Weights of a small mixture-of-experts language model, trained from scratch on English Wikipedia: 69.1M parameters.
Below are experts of layer 6 (counted from 0) of a mixture-of-experts language model. Rows are named router (the router's row for the expert) and show model dimensions 384-447. Each number is 128 + 32 x the weight over its row's rms, rounded and kept within 0 to 255. Numbers have three digits each.
After each expert's rows: "mostly gets" lists some tokens that are sent to it at least half of the time; "gets" lists some tokens that make up at least twice as much of what it gets as of all text. This comes from a sample of Wikipedia text that the model never trained on. Tokens count by the router's weight.

# expert 16
router:069147076180146156155109046118141138152122153174096090086168149177139118136085102150117130127122152144096106137157078151075101085101133164134112175144141168137178180139162126144173130119127140
mostly gets: " which", " when", " where", " who", " and", " they"
gets: ",", " and", " the", " The", " that", " he"

# expert 0
router:142187112181119141118085169164105055173108131163156097108124177202143160210088166125142139111089157115120069150114109167093175111132108126104142135139199116155172129147087105147180098129088115
mostly gets: " =", "=", "Personal", " Votes", "Career", "See"
gets: "=", "\n\n", " =", "\n", "  ", "See"

# expert 7
router:106161037198168088139143119158115111166143138183113112123157207182148143175114136145083105113153198127117111097165078200073116097081143112111028172147141151165129137092138102152150151176125122
mostly gets: " the", "The", " The", " his", " her", " their"
gets: " the", "'", " The", " a", " his", "The"

# expert 18
router:098138102173145157150099095171112146179148194110125157108116170126121150142110191132152191133162181087109121138110118166054176053096140105117146182130146104138150176142111137069154103146105125
mostly gets: "aged", " ISBN", " —", " Nominated", "′", " Succeeded"
gets: " |", "  ", " 0", ";", " —", " 1"

# expert 3
router:129115105119149119163110115135145098117095169124139136123144147145137146139129114167136168126146165064111091110129125113115178106067124107133124180104136038151102211085073119133132148129121152
mostly gets: " 2018", " 2015", " 2012", " 2010", " 2019", " 2011"
gets: "\n\n", "=", "\n", ".", ")", "–"

# expert 9
router:106185104138136141155092084166097155187176113123133070143104114156149136155042132065190160163137129139089138160137097151098255099082107166151100130100149067133123131141089123122201094192090205
mostly gets: "{", " ft", "а", " Coordinates", " \\", "("
gets: "-", " (", "–", "{", "°", "2"

# expert 11
router:101133146130151136151108093108136062172100172113118078078184149148135111124121090114182176171162179126142125142128073160105206071091174179117117160073117091216134154087050110129170164165105171
mostly gets: " (", " $", " 18", " 32", " ", " ["
gets: " (", "–", " 18", "19", " 17", "0"

# expert 2
router:166154110123159132159115090111144093131112177128137090090123130163127149166090161079151133125091202140138076121166097146094144078135137160116064117117173066165180162110096152138140099154149122
mostly gets: " to", " from", " on", " into", " during", " between"
gets: " to", " of", " in", " on", " for", " with"

# expert 10
router:150095064149144088155097101095143119147149177147135143122146138120121176137116157097117086120120184139114123136160095151138111133106176117155052163136181119155132156081118159151162108135120194
mostly gets: " in", " In", " during", "In", " within", " for"
gets: " in", " of", " a", " as", " was", " for"

# expert 17
router:068142139164138131129105100193170052143121130108143077114161146159120154163115163114115159129108134117133093102102109133106203096058122159101091180124157131173183160145112134083151160142098111
mostly gets: " has", " have", " been", " had", " would", " are"
gets: " was", " is", " were", " also", " had", " has"

# expert 27
router:133131106148164107127090130124181114124110108149155104047134162132198174164128115133156159194132115096059141118132077157094189123080172130143117138165185134168148168062126115148142108162096149
mostly gets: " \"", "\n", " '", " MF", " BRA", " AUS"
gets: "\n", "-", "|", "\n\n", " \"", "–"

# expert 13
router:124140103218133129157098089140157072157125135131133097113135122130129149143113111143112172144100181157093122118128091145099183126061115127066123180110158123178137142120080119146169121133146166
mostly gets: " used", " began", " other", " based", " held", " some"
gets: "s", "ed", "ing", "d", " other", " all"

# expert 12
router:092146120150139131146116079139123081173118139142108102117096137145107173181089135093146110104124188095114097110138095148070158117079125158138120149099152114169123154101114127102129122149088165
mostly gets: " ask", " Unknown", " such"
gets: " and", "  ", ",", "-", ";", ")"

# expert 31
router:155174138193185125190115102145170127155097147152088036120154150136168148111096123134122177135100105150153095157105103123107133114106187175141066130136171128150165210105091095187152154157133169
mostly gets: " including", "The", " called", " include", " de", " against"
gets: ":", " the", " of", " and", ",", "-"

# expert 29
router:122110113179145150111142134100115119160174151167165118126159163119157152154090159094134139187153109056137107135146081137118135052103192140159098120099174146176138197103086084124162141138082152
mostly gets: " 7", " 6", " 20", " 3", " 15", " 4"
gets: " the", " 1", " 2", " 3", " 4", ":"

# expert 21
router:068153044150154143159130115153075164156143162061148089082148121080183154182090119124163132123119176140117095079140054131114193121070137174107105136159135074187104170123124113111187096152128161
mostly gets: "%", " km", " million", "\"", " kg", " cm"
gets: ".", "\"", ")", "%", "0", "2"

# expert 30
router:115167085153159151134118143162091133173161128167152120149109201188100182210107101154180167140087122149108111083154110174060165113090083169153127141100142114169092147159113201166199125129083091
mostly gets: " Location", " Coordinates", " Genus", " Died", "Career", " Title"
gets: " |", "-", "\n", "=", "|", ";"

# expert 8
router:081187135188177120184142151118099078159152161093071125123113143117141174177078173117121165119111171090142102134161085128082190136102095102138146164114149095139113146144092127148154153173100138
mostly gets: "\n ", " Candidate", " Motorsports", " Released", " Chevrolet", " |"
gets: " |", ".", ")", ";", "|", ":"

# expert 14
router:083135097168176163188138144139146129144151189078078143102128154114127160163030149084130136124102188085124089121150158138093159129086128126139130126105169160162135140119116066125116123135040166
mostly gets: " October", " December", " January", " February", " September", " April"
gets: " |", "|", "\n", "-", "  ", ";"